From a checkpoint of a small mixture-of-experts model trained on Wikipedia: a variant of SOAP for the experts, 5974 steps.
Below are experts of layer 7 (counted from 0) of a mixture-of-experts language model. Rows are named router (the router's row for the expert), gate (a neuron's input weights, with its number), up (a neuron's input weights, with its number) and show model dimensions 120-159. Each number is 500 + 40 x the weight over its row's rms, rounded and kept within 0 to 999. Numbers have three digits each.
Before each expert's rows: "mostly gets" lists some tokens that are sent to it at least half of the time. This comes from a sample of Wikipedia text that the model never trained on.

# expert 19
mostly gets: "Mo", "Ka", "Ro", "Ma", "Ar", "Mar"
router:516475472507483443563559555511514487476491494454496578444491522496467525484540529591545533515484464517502455460492525563
gate0:464418440543440504560524496486440479436473402454506485446474535491503459485530523512549469527421486508527546535495469465
up0:520495481515516526586437469483516482492483517476432498554513484579534531480524522492485484517525505535545483532478559539
gate1:540487484518482429493450426432525477522495506527432502526470518473583471453452481554486546526422500531495468485467527468
up1:497495513522515503478541544548463437505505498460611419478531484562426529565479503409510399497541497478541593544508470528
gate2:490488477484537465531522495406535556468454473445496521459509528483467516526535535501500503493458587479528447505488573589
up2:453541557497494511450485574524405525493523575437584558510458507488523517491467533545534531472522548570534501575417571504
gate3:506468492497443440442475532504493513534415555500503451462406423526459482510492540431569513519502441581536481491476487524
up3:485483500480468449497544500485486508517397600525477465499437450516491531530532531521566540510507484483435463491521511478
gate4:507498416453509550552452488471546514531582500490466448448475607494538565449501535520445494521527508460558432520517518494
up4:521472552459486470444474473555504497539523581466520492502440495560464499508537442505477513505465429508517426443537454522
gate5:546443477568525489491380517483496510555446468556556502523476437442431485507519535443567457484534454534478510439522577569
up5:474527578437525489519580464473530537446564566505414509502464550484553534477505458521481483543478470554539465449458441527
gate6:466484481442428505436511456491561505546492505487553529502428535511460498496506526558449477461480497517474525511529487537
up6:500438511438450525483481405464540504508494478491559490467504517517504488508493524543476541499517459464497453485456448536
gate7:446553532530548507522422549447538479521503469437474523460475505522508537472441512550505522486482529487518461445534514487
up7:498497492595531444582444540462525515503455461519477583599499565539518514518470517517542484474522497491591429469518476568
gate8:493549558502513522460549489519468595420472474449543479520393514482533444456510502512498511449527545487456456457463525499
up8:446487547467465548480527496575483508541527555465535498509470424488525490538420466460455508440509536429440483463498516515
gate9:424423486473493460506491550519500452550477519482505459527404570458578457526462475466477564524592481537455529483528573512
up9:594509514575449634533376406509493526504487525470465496464510519510451538517565509544568464543493567493492490524465471489
gate10:514534494509512425523494493500516508542512569506447491485537535483544518464486534564571534452432465464516417482499498500
up10:493561459483505375492512490526477522554510526500492536513500594490514513487538505538542520475395450512475430463481512534
gate11:529560519495474454465471442502531474468510473435539556421462531488442554455464529435482464513485498485449587475495532420
up11:511503468467495462522533453494564456462566548477509564387463534521443536504548540492571453498481445504421555492451514533
gate12:476491557486507501570560543528466472482482523545514465561484509461524419442485516498556435499436548505496475522458474496
up12:541499439516511440460464501516463552568581515484455556439477482513451480544544437573472528557492450490479532473485549482
gate13:498468580460464450554488538533460481480518518440513552498437463489508473516584476534456502516481561474471497486523494526
up13:499527478487531517472472492473553506486464540491496499499547459515559462472448458476530507463559470516491561504537481493
gate14:554522552484501540486471419526519572587535510472506546521596548501625512548513504500517524493531531500524517491463521496
up14:526461469553471544559394500473449476511585555488447500487517483516513549490484537493484499533505569474417523509473533499
gate15:477426451462477532525547433505440468512544532502478488446506521510432469422580557471471518507550517478520551532467541509
up15:504518573537485448493435529473492505443435468480511518504455485461598542580505450480509460555496468527488435451595445487
gate16:484423455452527464514529490471503491421496523484497515490514493432452482536525499465476519461441495489506529556422484438
up16:501469472521498483486538489497449489477470492471530551522449503475475469497458505486485516527434513479492604541498506434
gate17:520503495504538500472532505548503604445503481459542571495479499461507485537530416578524468485527481500519474566544482469
up17:545497467522548494498514427519475414549427519503435502453495486472524511562555489450524561511468586537445533457516560396
gate18:547487560477517503487429473562449525473568562512523495442503453507456511534529514505544383440415556492475450440489559435
up18:513500488472518490469525487553533490513460464439457530486492522502445503514504494528464499471472483507484533519513481489
gate19:557481510480452489505526519585498531495579512457470482515521492473499497479546506549455443462455503461525463589451581483
up19:571455511489441506464501534518550558465527527458479451567481494444501503514480448548495390490454555468550422559485492487
gate20:475473398484486614507552507439527476460500501469522525484510434515479498560495494527574512560437448481484549453442566478
up20:517461562510519503513495568502525494525475503500508401511445548491430540447558472499490434487498575522522446526550462427
gate21:550511429504461508510478516477489476525460441488551488461458478561489468508558555496547495510494464486486558470580502478
up21:502519412482449514510495482453504496537468432520559511469383458552456438507576543480549519502483504529468571478583439483
gate22:543493448489534493544477441486441533562538487579441455500565549510477553495475481583531538588518490562432462520522532469
up22:536449540471551586563495564499401547521499490539506484478528466512455505521443462422491526530518487589538521546507504534
gate23:507480523478510483575577478565523501502398451515576495465529448548470558481462480484488457470480473480517529481503457481
up23:515483491472483526435500544479519499496527562449498532522423490479548502500484496446493512517466537494508456531428535491

# expert 17
mostly gets: " ==", " ===", " ====", "Species", "See", "Early"
router:512515459479483478469500512548484420510544536512449584474542534469494536473464489540544501488555434483518488423444519620
gate0:454516441471494515477521499530498483563432471392470502552430500432548488515447475571548515467496515517491475491507541522
up0:458515472532475500438466491577475480514442460444478525540514510531561465504458532492568476531537509509473516555434497493
gate1:389531445504472537545507553516546498448494521522483496507450496441479540550436467438486494494503498550495412524456450502
up1:470546527495528537570546496460514500501573489426492566542436469457488560479499499493468509515448563510445515540525589507
gate2:470512588590494499564537467430524540532555546460463504469558471542440586510525388480493455503498556472488423493558602475
up2:492514528459506493475466479466543587415498471501506478521527520481592487545452410425507496551483436494483513492415459513
gate3:439550515434389479436445486471527520497518592498474535505550512527451522426481474517478543477489455479513507546446470471
up3:567499439523481568540477421497473535483563500545467511527443554548476431487507551511504509475564478496458491537513472588
gate4:544535562527504494576544493513526484480430500454460492534513432444513550462499526533485444441515542564507535530507411418
up4:559531488543537454535548536451570591484504535530493489498525500453461532520487546495446489509545501467508434517536459511
gate5:639472507522437504495584497563503480450490543451547427465529446480446527511534501474544481510477480522492534452506550517
up5:477581601491505533486536469530559502521510532454499423588484469476517541492456454466529482467555510526474453463476504472
gate6:483563590479481481523466487486505516497440492503553489485515511476472579525391493430499486489488455504504547494535445475
up6:551493517487480517536537419527511547480512506512472420470479525580538522480492491502505465453509454447474515511531588436
gate7:468533492536521453472527475560484506534482499601564511528453537545434528456400509506472513453475489460521540507526552497
up7:530527452596556455511505424518530514506496528522579531471481520525496435492479522463546491548486459452525542414551487534
gate8:497478487442490499510469475507521539465499453535558435520475470495483602469559505556486511540511511411407531507499544507
up8:484557499470416551493528388486455515478478497495569455485468550526476584547534504486477514467617467438447532461516527535
gate9:492488541507506518500473537443539485517419466519545479423507469502489404517466493510489453441493484515445517484470530513
up9:447525409533530455515479504596498486463542484493560483518567468476478530495538425590515551565535462495499492495467539483
gate10:553545471540550477446465520529536447504487475573509484536458559500488513602531534489430503466463537488444468528467401409
up10:464445521506507536476504526591481528498496562392552573418538523545515478542522457489498417458479546478450543491492525506
gate11:425511509472463435478487477461500561559522495493500515494460518511514494513492545536504445451536401484521529624464449526
up11:546438533493511568483559540494545428495526499508513447487501475528510470523556478437472552585477550549460455413527535463
gate12:431518434428486530518422515555532494513537508483472512478481548467449494504549510414476458470523461490519529507508487516
up12:567502485501498438486515497523509561518560488547438499450458491576484487552494481528592526541492467476588561499512515469
gate13:494471482435508489505462505497496463541494443598537553515499495452445487428396451493511503478514523472510456457497520536
up13:507493399395500499505443514452526459551506529516483498496500515483433525417504491473524481381532540523519474515507543569
gate14:479516525538530451449503499521499507561450501572528537573474584495491504540489490540486468495456469516527505537554539539
up14:525559554499501463567540453501584535483455534494497498579507606477520503604481512562474457496436549508470571505468522474
gate15:525503591505497478491477522488485511431521501468502476452527511450508432457548586561465525484534539454481504515507535532
up15:477500483440496463521494461562489451490440474519512517526442501633514478505453500412504471467404535525477501570465414508
gate16:552535463435532478513470474515497459488601547461509544516566509458563504528532510525545506521496592519492489512444447417
up16:495493504523513505524570485506520495528475480478429504504408508462469499529426558463522517502518403509505550549532523462
gate17:543528562563477502463408463465393488455404529476438512511478480506475549537446481512476542481478544540481517513486478467
up17:511512476508492434548484483543525494497540513515572433481552566473513576459553394480458492498428472535506445583512491549
gate18:494479548449523515496451441538495458489544544485535449546472507488559554480516465520547567578492564504526455478499486515
up18:537524482528481509565549465486559611490490468451542486474554514501489475516452572439480484442497434478480554548519519454
gate19:573459502533417448511495488491529488458589534515538569479497511493512468602539465535531528539479487479511533544500548592
up19:496512538587400472538463527515525551455536535479555498487588541537515486536496519488561511485580462523464585562493495548
gate20:500527574477531528456615484565539511464487587494504427464527419509472607479533454430499528512506458477522434474528482527
up20:526461558480472519444450457468454531533563432472501561497466543444402499522534530483483476455535463488496519520487503380
gate21:512475525526496499485517534472509445551491403515446590488450537507539492552519512514609522521497582502468487514460484497
up21:534474436514446502490515458524455434509468420535436545453494548518524503503475504516552465488478547519513468419458506502
gate22:487553524511467501556425486536438501420484528537478490565519527470481469521520472504514482505576512537485555502513492508
up22:500513609461484450493514506569493480428515436473554547514587443479517452513519535574491490542468444530533521538492422468
gate23:505555476502567446429532469388435572508557502522476440500483523494392530499501491532551456480517472583503429530480465541
up23:563462532537485453547549508509567481504571526503484431474465461510544504476503502452529494575518493586485549491445474527

# expert 29
mostly gets: "|---|---|", "|---|", "\n"
router:484504421512458469459482501509462477528586538538467536498499536451476519519482509586498489523536420548478453420437569530
gate0:535481470474484533509522550523488549492548477518543496599478473473560501515483457489494504506495471497526483530458550489
up0:489472471516502558494546510501514511456465498496490504553506453487578507484512431522478500557517460507513539467461464494
gate1:506555507459549475493484505505533467579510538496563572431463469507511552467506443546491471514510479445473503506498564507
up1:518581502470542453524445504470498477559492528511525498455441462501553519483517484490437511514497494463470465439502566532
gate2:487516502482435564472451535510524507506531491480566496548496461444440486477405468470451467497431417490436467524515498463
up2:456487534466547484542553462462542476543492480489494506474542572551561502473541495519488483525520545528540490492494486556
gate3:479518464435548440416529571413485481411468444485502504518580492547573531478513524511511547537438520448463458544478545515
up3:508488477523479570512483488588461491549529504483517491532484549535442461487443485514545473490472492536575489485471459463
gate4:479519514483498458522417519525562575500534526488523516493481438533561483531566445476450543440403465539515504536543489528
up4:516494477505503535509566486500452388519505489548475503503517552504465517445431521528546469541548548478476497464480485462
gate5:471464531435483507499525517504581427519444478514513494515518473421462453486525504468494477540580507540436487559516506500
up5:498509490500479472492482534493495483517509555437475563359505574550520569498522435487510532495479450508416509488444475580
gate6:502505536560529545547452480547522492470525575487566472496556524531492436538494471428501552473494494434483464530415526532
up6:513479489544527484476467489547500484494513562512551495473588427491467421499532541443504520449459537473514486481398488492
gate7:544554491498537538495539447493452462477513585450509489518523480429480528477502485457471408523510523552515507474560462477
up7:495500586529520520541532563449558455526494478470481533541544533535565450521490522600511561422457464499508511537381563533
gate8:439477477460532532509502512425584535506551499512475532519522468453581487544574529547516437447476527481486579446521511476
up8:418517435508534524487478519447573458490525429517477480543477507467591483539564504523527439477481510480497561415553464483
gate9:452454458566526523485489481473500511479458530578536505497354504548493447583564531477508512507492521472470455438453490536
up9:608515477497469503468489474494421524438510449458441501504629421524487520450442552468528484496440528528512475519589480475
gate10:553476481507518470431501459458479561515511524495496507472544462503479517453505551489540425539497471468524488491571589529
up10:527501498471460457396429560501538502497504591489472464514541437483497491478433505471523444526550494446526370537501551561
gate11:451459502506492529556576467461500539495524459462509487489511432505471518447557632498509441518582498479541484459498477469
up11:460499538483477586547507460484512528541508466474496517497460461497544500480551593488494460467575476444484537394482548466
gate12:574645542557463547451506431541540533510481478467485550557515455529493566528507501546466567564539472443440496489526528511
up12:505585501555521518473531411474512478456528554465518534547452503516539639411596504459472527556521442434425459528536459429
gate13:510497545409535476427503497522514530517516504523507567509586475534554486568490481494526512433487536401519520508523468490
up13:515455439510531523454494545437431484500510555528486449466543505506522470491546505462498571598493556630597437526491498455
gate14:424437566489484552460455452488480453464476450554561522469480554548419517492549471469487476465537496544561500528481443399
up14:466486533471470521432412535486544513463475465544564495458441511553461487495547435469494448490540447519500552529409439447
gate15:541468557547508440423397508511502509521487435478539487520504444553502550432430476517446539503501506485473493501556487556
up15:578414462536459423466480579538466511546523476450505495493504483600437564489495538579495503511537438455522501562531479515
gate16:514567523429494436537499491534505498501464492482507526494517484474500548484468428546487556528475461438520533516475454542
up16:492523496452511460520426459500502453510514459467543442525461524510480540525481429560515493536435496397539506516496533483
gate17:510529471485480544487547475400564496518480482488522485516499513540515456559490556497529483510561445524567490496439594518
up17:515458460493533517467566495507538461504527495506535488510474449543521483507513508480550467478542450538567547512526567510
gate18:487535523481431536498499534519469454519464479491497507477467491473487541575454554507442450514464559465451416480515470484
up18:458517505516531497524492553428487547443557500515480495535503475464531535462503519487510521507477445569475554526534497454
gate19:558480511480505452600450481548462533561437511501433512556489436465564467539501500495507454530482504522470522528518504529
up19:539461516461469493574478512531460536574420526501450490520514458488613447529505530508484463482489509510487486526506465484
gate20:427496532456509558495524518507518558529526503522489554520399424502526496511514488526531514520436503591481456489490519437
up20:510567559449465431513513463539425473517490478512508499484507491560513549506528521536467468448564513487409510527583509554
gate21:486459451517471503546450519460545534535489477480440552517515540568493549449547490518455546510515494493480451549560395443
up21:476423488527446550529457514442522563601471463535461602526524552558507493488572454522479564499531495508508435521576446471
gate22:504497501549570451472541458459439516476444511505522460459432481571572513511511474529494532490483525524418400551573542540
up22:550495501533539463453545476494430518433444488535530451516482502529514485466500494452489546461484570518452417529540522556
gate23:461506452453561539494479504513459504545479503487530529508461472468576461459498416514443534503566500501479522526462539496
up23:569544515472470484440583516493542469428493502480506491491593517547440545530504590477567498493451484515496489451501495460

# expert 5
mostly gets: " Swing", "hee", "frac", "Billboard", " Haleakal", " late"
router:563555492503499452473544565584470434518548554526463557455509547464461518503516489561520521524527449517491468464431536550
gate0:542536484523462509538554551535491523494467431507540509531591496528533569499537538486460494364460514582434529494483473504
up0:492519528413494504490529501497502515535496497493449486469434539535465380548425445537523529572497467509463478504568513581
gate1:448526463444512453513472511479516556453460520485439498477461544453497541576551469526445554480467481489500498505490545558
up1:453510517522523555412516474499533536468486576467516486521483551457522517515516517419589532508482458512540490491503430537
gate2:553476445557464474462536470522537557392471521453501591545553484433472550461611458530459470496424476491479463469442539500
up2:607439453544499486512492476558528510477475559484514552550549488435514527538564538562473530488483560518498501530399519437
gate3:536592519543451494463526547510526487419557450496452461456487405486519540465502532476570563486548556453494403524544515499
up3:511454495501501527473492488535494550487451367488499486456518485525488464472465508451520454546530501459495515508552533490
gate4:483484438462487469515367567580493574458493512501473560503468449497461535483492524469589493506518521442503479464511530502
up4:499580523471508491518589526495482503465472577509536431529491552512487414497471521553471504495458498590519518500545564498
gate5:497519536426531572500600537454421449508525478548483426501479509504515466546467514472482475472517451513470498493490574550
up5:490499462479451511503494467516508488499475490523471566550482533453537522472568527493474456487520454485448504466450523525
gate6:503457503516512505471580512503465486493531549499514546458484497459518549481522521482447494474455518506554486488462502459
up6:469530486511524508470572559502445503532502538547488498517516478460481533505526520512457466437494545515547401510440487521
gate7:555488489447435463511524474545518526455524573493509530487516613563490554481480447458409426485497565526509475530527512505
up7:524468567469532542453549535460436538531484540522486460501553476487414452544498493485524546515471479501477523517504456461
gate8:538398465547502449486469479510509458532556531494547549430527474510529487509540451520522531542522508433447506543536560591
up8:574435533513553495541466510522515478504451567442589524476524476485524586504480512550533492534549459537465491509503562511
gate9:473456583416476498489535493553531511513499508571492515473476497466519479545509491550539433515423522526424485476512464502
up9:458581553500502498530445551549444577528537464596563457508493498472504508515487450509572476514562516456443508525492471514
gate10:473491519504508483541508444483512457543562493512495489492504492532517518514565488545498516500566487499531500499493502562
up10:512492479463507513488478545480522468530508532489524541557493493528520543502554518441532460528507498416409509512463444523
gate11:388522476536509474469452495479525527543573457497523444459477516504493513569475473489582480516594425494529540558552472489
up11:515380500478506478532437482545516570492488530506489535466464505549462488529455554441489474481499522454496487556527504454
gate12:511517546521505492447452533495526525527501455518436497558569469496422552464574482531554460494455500491473456487451548541
up12:511495551479546510429497511557485498548482442518399507497459492531400524456567524544561476467482494503455461552498542499
gate13:514516465426493489476486536421465461507554519484478442476467497513551519561506532547536543566535472497486466468483481570
up13:524580501437524484483474519522592483455553450458490466498500493479549565531512543521508545575512581499496529486445484505
gate14:466466475553472517487492426484503571484494496531507502440564521491515444536492462513571497487502437571475476428478489534
up14:527557537483487520577530514512501538555428472478525487457508473514472536534483469584478522451482526483464486443502502521
gate15:522498459563434448507485439489518565503468447547481496515449503463469476493510513504388461544519479516509498470577526591
up15:448531485539566473466498572449534541436472514482465519577493460534522504503507574495514489519467502449491526494514516508
gate16:512481503537511455489478470474533500481527578504496481515503477508494508539456528520592410483450483515504506487515487533
up16:537442492476553486531466483536537439454481522427480522485510528468505552428453461500511484486569517478445516431405521490
gate17:496482457534492561428470509498466518495560518510480583510529538494519515470581484490553509476484443542593461449516543545
up17:515522494460499488520445470546456450463441460554527456495492442512465487512490529473437467552523426495538536500536495529
gate18:487517436488497476507574544564509458476532493526543491429552433505442494468447507493548557515481481493486537474473490419
up18:468531506425511460527501522573524521491529504521477493511523447524440466516384520447513499566479547461473547537465450514
gate19:526494478471457519417472479461495523492519513533522498589451540564487446533464529511495503531538465460494435515491455500
up19:519519467508491532476539559593491584544482469536581505483519546475548424445472477485512558472519439434460542533534546540
gate20:525456449478487528482561540525472518588460539503465526561497504489463541467496538478539509571453505502463516468546481491
up20:455461551553536530504503516506452584397566503498406544477491458530492556516456453571489501534502568500460519523485437470
gate21:503572466429466489483529522445541516530498530567533516488480530544504602559514474537490484472429540516438491517540529491
up21:454451552598509506471460545510470441466528477453503460478455522489493467538504555438540522573534468563527564486490487493
gate22:448492593547582527499503506486520506480488469507503529497468529514484537468456428538425533493435475481526470503464533553
up22:519475500537544486457449513431492501523495565470502472534459539450484451524528559543538477466485548547479590523453397562
gate23:505564492568497473523495554500471539427532488454474494520446512480444559480539436512475453513520441559447506552500482506
up23:518492542525494474493570505543543460509504502501463504461548507601514448496401500499541549486478497535504540408484515511

# expert 0
mostly gets: " such", " called", " due", " considered", " said", " like"
router:540523464556444473552555512505413493503512460532482558495595552440502525481467517602575551509571510453556423455516471500
gate0:511527547549529511529470421487471524501467472519474524495553469450510466524474445534509553500510509518502521516532515403
up0:535556558519525515499479454499519488479490518569510565557512508468472505567515452481511547505489554516474510479486540464
gate1:502472535514519527497560559487497512553557519567555507533457482514546514471501431508546532474470574542479455462424523504
up1:512482511492480506558495558481487477496549496526540472543468509462530520476566420504511503511480516565463535513443538513
gate2:475492501492454522487541502458412521551524394518527506506467488535468534488472506507561506515530428520528574508478498478
up2:412470533504483526516481523514519435467484531438490457504542512462443611523491572430431500465504531487497466448468512537
gate3:479470539461438425488483517485502506520498512473516525474579470520470497530477473475455537472554553445487556550519447458
up3:431509471494488516473514571425487572538420471473533478560510515510478480503567463448574542566624600569486518504493435521
gate4:558504498533478542520579553453445512422548491566513452480568504509550441453458441526462489459583529555475522484612488476
up4:467465528465558488549402494523485491570503454566499498459440488510459521516581603501542515512452491461490458476447555479
gate5:574516549547425494515474471494487489595509443510454544578441480510487578489472456411563458482438485527528493522427486472
up5:522564427372506538502544514494489486460537484519482479482523557532516462482494460516488512460498552431561442492508502475
gate6:518496465508485445552473515494493466563552518499521460516538482416400439495483559422493511413482556493477512538507551517
up6:477535430505464540447543506465429493544513544453555468552508546456439502570470535442541482493468483471509521521512573543
gate7:515531433510508423474534511487452467500523424481490501555478510468417505501494542484567447456448433540511456503465551508
up7:436495519533519472462472514496484400489510501464464506509540549555481543451430532486492569560533445517530443431560505498
gate8:541457454457514522511503470551476531544503521551461550552412451444547507580502521507502483451464498477523493511520482440
up8:528475489498521507448552480543506542494556526593492471494521523499531537504554453482514445516546519518468565477482544560
gate9:499450506512519481507519487530596572587440535466567518532532521511486567448453491469552497541531496494514501523468478480
up9:491477523509518481563492413523538515527456475459593525460506571488473523510497434482539424516564490541560471519511509472
gate10:444477481528467488522512509443541518490575468520486486487536556542454499479561530459550452506510501529483508520502481500
up10:416459501537486504521502426433498485577493516560422516494547574496449503511458495457554510517480447487443526512490480464
gate11:552446485504512499498511502516589537482533506513499442461479592609516516549528525485516466540565500564508487527617519495
up11:482535500475456548517442526485503540465467461450542479489428530474509524446550547477517461476517477589445543452518486498
gate12:501494498543558459521540466533544473481467478503496515475485522512472513476421480451535509600559430426456483559509475440
up12:523485536544473538504575445434487491502532570465520507474470506466454500546479501484525570522531570532503558494499499472
gate13:529447444514482437495487505469485541545488494507481491493567483529506456418510524419554585545537543455503456561590565510
up13:529485478447505430540516452471455527538529538509454532494565456447462463424528481488531520534553551520511449565621551423
gate14:440436431516498527496534548512541512463478443472540544456521518457529500569465504539501476513560532544501423523465531457
up14:499508481511474555561491521510540470495563500505550531488537534494476517524426479513495437497503488544536548496551527434
gate15:508490543446438480552434454478558426434454496561527533501513516458503566491475527473501556502524505547481490459468511469
up15:532501519478495525479448426457474461500450500454556546515522557517561543461527562471489511524484554471508472496526558519
gate16:486492486543506480499495542544464631497515515527518497495564508468462526492480489491592465493504530436540519520487431481
up16:502556508499500526541467471533487462540484487451513516510545449564518438484493569545496500509504467585491383484549458529
gate17:503495447545462459537543513548510419458477480485532486448492577470476469476559585541507474506472512501523472513516535534
up17:488518480432533527473459440445484554602514486547429510537477435532476483563526389487473540492519475446469575480468489496
gate18:496507544436572518474468585479513497572489514467458563514522476501531512519506518488560428469492441535510445483497524523
up18:515505427547488492563525420466494501445550480518570469494546514453494533523528510535466562539486554525549527529547462538
gate19:579448506562474514459454454510509543515506549596510474534456553503515501552473438471557471493494482486498455529524418467
up19:531429477548509508481490515561542562496506510582546457532442517452528508530502464506547450481519446507519503536480430466
gate20:530458420481536393593539435511519512482521510566503466407522468434455449557522533479485469502500521443486400450494485515
up20:534482487510450515483552490520481536545513517455544469490559526516516515472570469488543496480562471438546508447507516504
gate21:532514486507470493412516523434531564537454523511503505466463501562504397525485548526495537463458450534582495549521514442
up21:485463523471460473504512450462477481487504500511510475533487528478441613493549446530456548527532477447417498496457458527
gate22:489530448422451507479477524503535518541536485434495481368482540461492502445513453503519523437601539452463461467446473426
up22:557614492486553480463511447538509578558449469476497479438536504529504500525415466467485464549412486475568522512437405487
gate23:535521485487511476552486444442482476474521540507457491503452508463542489495508466505491566436564548471522512445496513507
up23:460468541545516498458559515508458506515476497489464537459505504528452539506464568487509480562504437526481522589535498522

# expert 14
mostly gets: " Singh", " Murphy", " Williams", " McC", " Walker", " Jones"
router:543469454573442449524521488499508469507539496469457537455535622493503512472528534511508525527523404534522460458487510624
gate0:519593510466524543567503455543467488459519492516534442537475493509490457502493519558502531568453471496406461501512512498
up0:485477400514554530465482632419474419470496501489529514490471497458478544495535472462484475551487537529572526552531494566
gate1:398548579495477490481483536559537519440479474513471458540507522504484512524457480412507493478427486461460554526510522593
up1:545466389447532532527494469374452471577420581457544514493540520534511439491541574601497502494545553570526503485471493430
gate2:460475515551541420497548490506541491520482516448491531532525478505575532497507451586504559464567489462525525527530473509
up2:503440561561560528519542516592493433551513484529536501559478430540565457523516445482474493512559488447532475507503530496
gate3:550435476485559501461556511459432505450504510511498570475531549507496425533497520456430510489524510541501389545469464463
up3:565445491518520477520551498461481510432525511507484507467572502476421483491472494447466497453595482498501465534560466472
gate4:470483576493467493516547514460472532456508514515529374470486532555530467525519557473532503524445468497478562527544535532
up4:510494482509544525489470419520503468502487459539515496543475465497447523480465455476482485469447507558436471491417510455
gate5:442557438499462472517511473509533495439541506486497548470517448536368477480491526510512458543548573513559539507525436503
up5:518518552501496596528513425501478517505496550472442558454526472459489474507525512481428426534502516477509434497616541533
gate6:496471532551491474515562435481537610437496492478499591533476546519453439534515530482493466460442496472505495531539474527
up6:512455533496514556536584479481498481450447477486544525492488598556481460477526527475433465530467480449477512457486528584
gate7:479451520588453442505470490454513438429473510529495545569501480496551524484446486480493424498489532518478509542515451489
up7:498526471559539539536452548501480492518497490567590525472528454505447549561563454456527528486516549452499564464427477488
gate8:482475452490522512438535530431539488476431535527501422483505611503496498513507456491496524441465511534443475508464459488
up8:537550514566453448541448521536430459562547527509506524498503388512467546537492520521498496541477525510525514506501521498
gate9:533510503471533506511508476505500470424507569474483518504570488410550442504528486452434508547541417502499573474480541535
up9:483612489479533505546530497522532479450461524504497462492543516495573456487530470491451504507501496522484559462551518481
gate10:527531444519486487452552492549461480479450416399461419481482470477492495473450473532549523531513501537496523468478553451
up10:526510492491489510469508458535505468544423485554479524521502453491503507484412471588506452471520603440513540499483525445
gate11:586497472510482472501455492551493499447467571541536532489556523487481492529515518533563521453442535564517508475468535528
up11:478545557496514512552522518494567474559485526548522459478485420450488500488503509515478505490451529515502532517497540506
gate12:476506501498504508470598490493426530512460546446459457509533472486488470526484444436528514534510536533471477502489469469
up12:480485545457457471467570484509495469489415567460424483468586471437526536549519523483564472582500560569541494477444488460
gate13:469537548471466505474456504501452396492525470419552566460595446506518495473530496485485510484456484538524535515546521501
up13:535505578476478557530503443512499519472553521448552497563449579476477580519477486582519560421481416434497470497552533419
gate14:502472479528640431519474520421518486532582493530461550533514508507497535561492460562505538521484449553521483559540509563
up14:450504496474466514519541488582504529506379507513515535518490444517547469491517525504542528443471529472467483449481572471
gate15:553568499576516390498497433455552465441497488491466465571558536438488536509505541505542507485465398463453520547495607447
up15:467443488509437554480512552558487503526530538525519527457418513486503446505459484488497463545533579605542496451509430594
gate16:535518468489451525569432380467493472431501522485461566514498548523456433472529549409535504430555498512463468493525511484
up16:552502483525534530532534486552530536536559437451549497518485471529507460473558485561540453501532499502534479390470522551
gate17:519543581493431515491452517540518504447531489544603512521456429492488464454535456467461473485460518555588513532436507481
up17:499472519515443514453450508478509534454532536466587494527377471502528450519515474501445537476529484533525553513504488519
gate18:463599485519522538541472493407524546525450463517499451441534533513462538494531448485466472516481561526469516518576463565
up18:505452464506489423493496538556445483464443610496553468524531473525530464495471537542384483559572469493478514473471511470
gate19:453551569501473495498438541515469462511476497496476577568430521489523471488439547474501395531445496444457535467544495484
up19:544510452443513452528547428494507479502520454519606498501471493469481564479507488575513567472536450494578510497465537536
gate20:477459540470561458517504448441486540524495491479462457584528468421498533503495509579463543489492458391542496563478496491
up20:506486441543525537481436499488510489475476521472419524546496495506480393505481534535468524515552539572444474564452438518
gate21:523527482470467544388453469528551525500527510505433542476413440504500476483481493516552451553477484478469512515471494504
up21:479474554534563456577610493528484492518543514475573435541628534503473526473459448505448560469507498491498495508486478568
gate22:511496508493513429463508475474562459463442486475504492479474579480495487525506456522521525494550465468580562523446457461
up22:482534512527522473539367482495492536542480491477482451494509443537440532566556492474495430503545477499511456559547456463
gate23:517492537451467480420416498507516584511529451469460444471464510505573524561495522496569450515582489523479507488489529543
up23:501453442539495508639543489558565466489544525518550587510448517469485474499490545537458483426516495487491499451480510455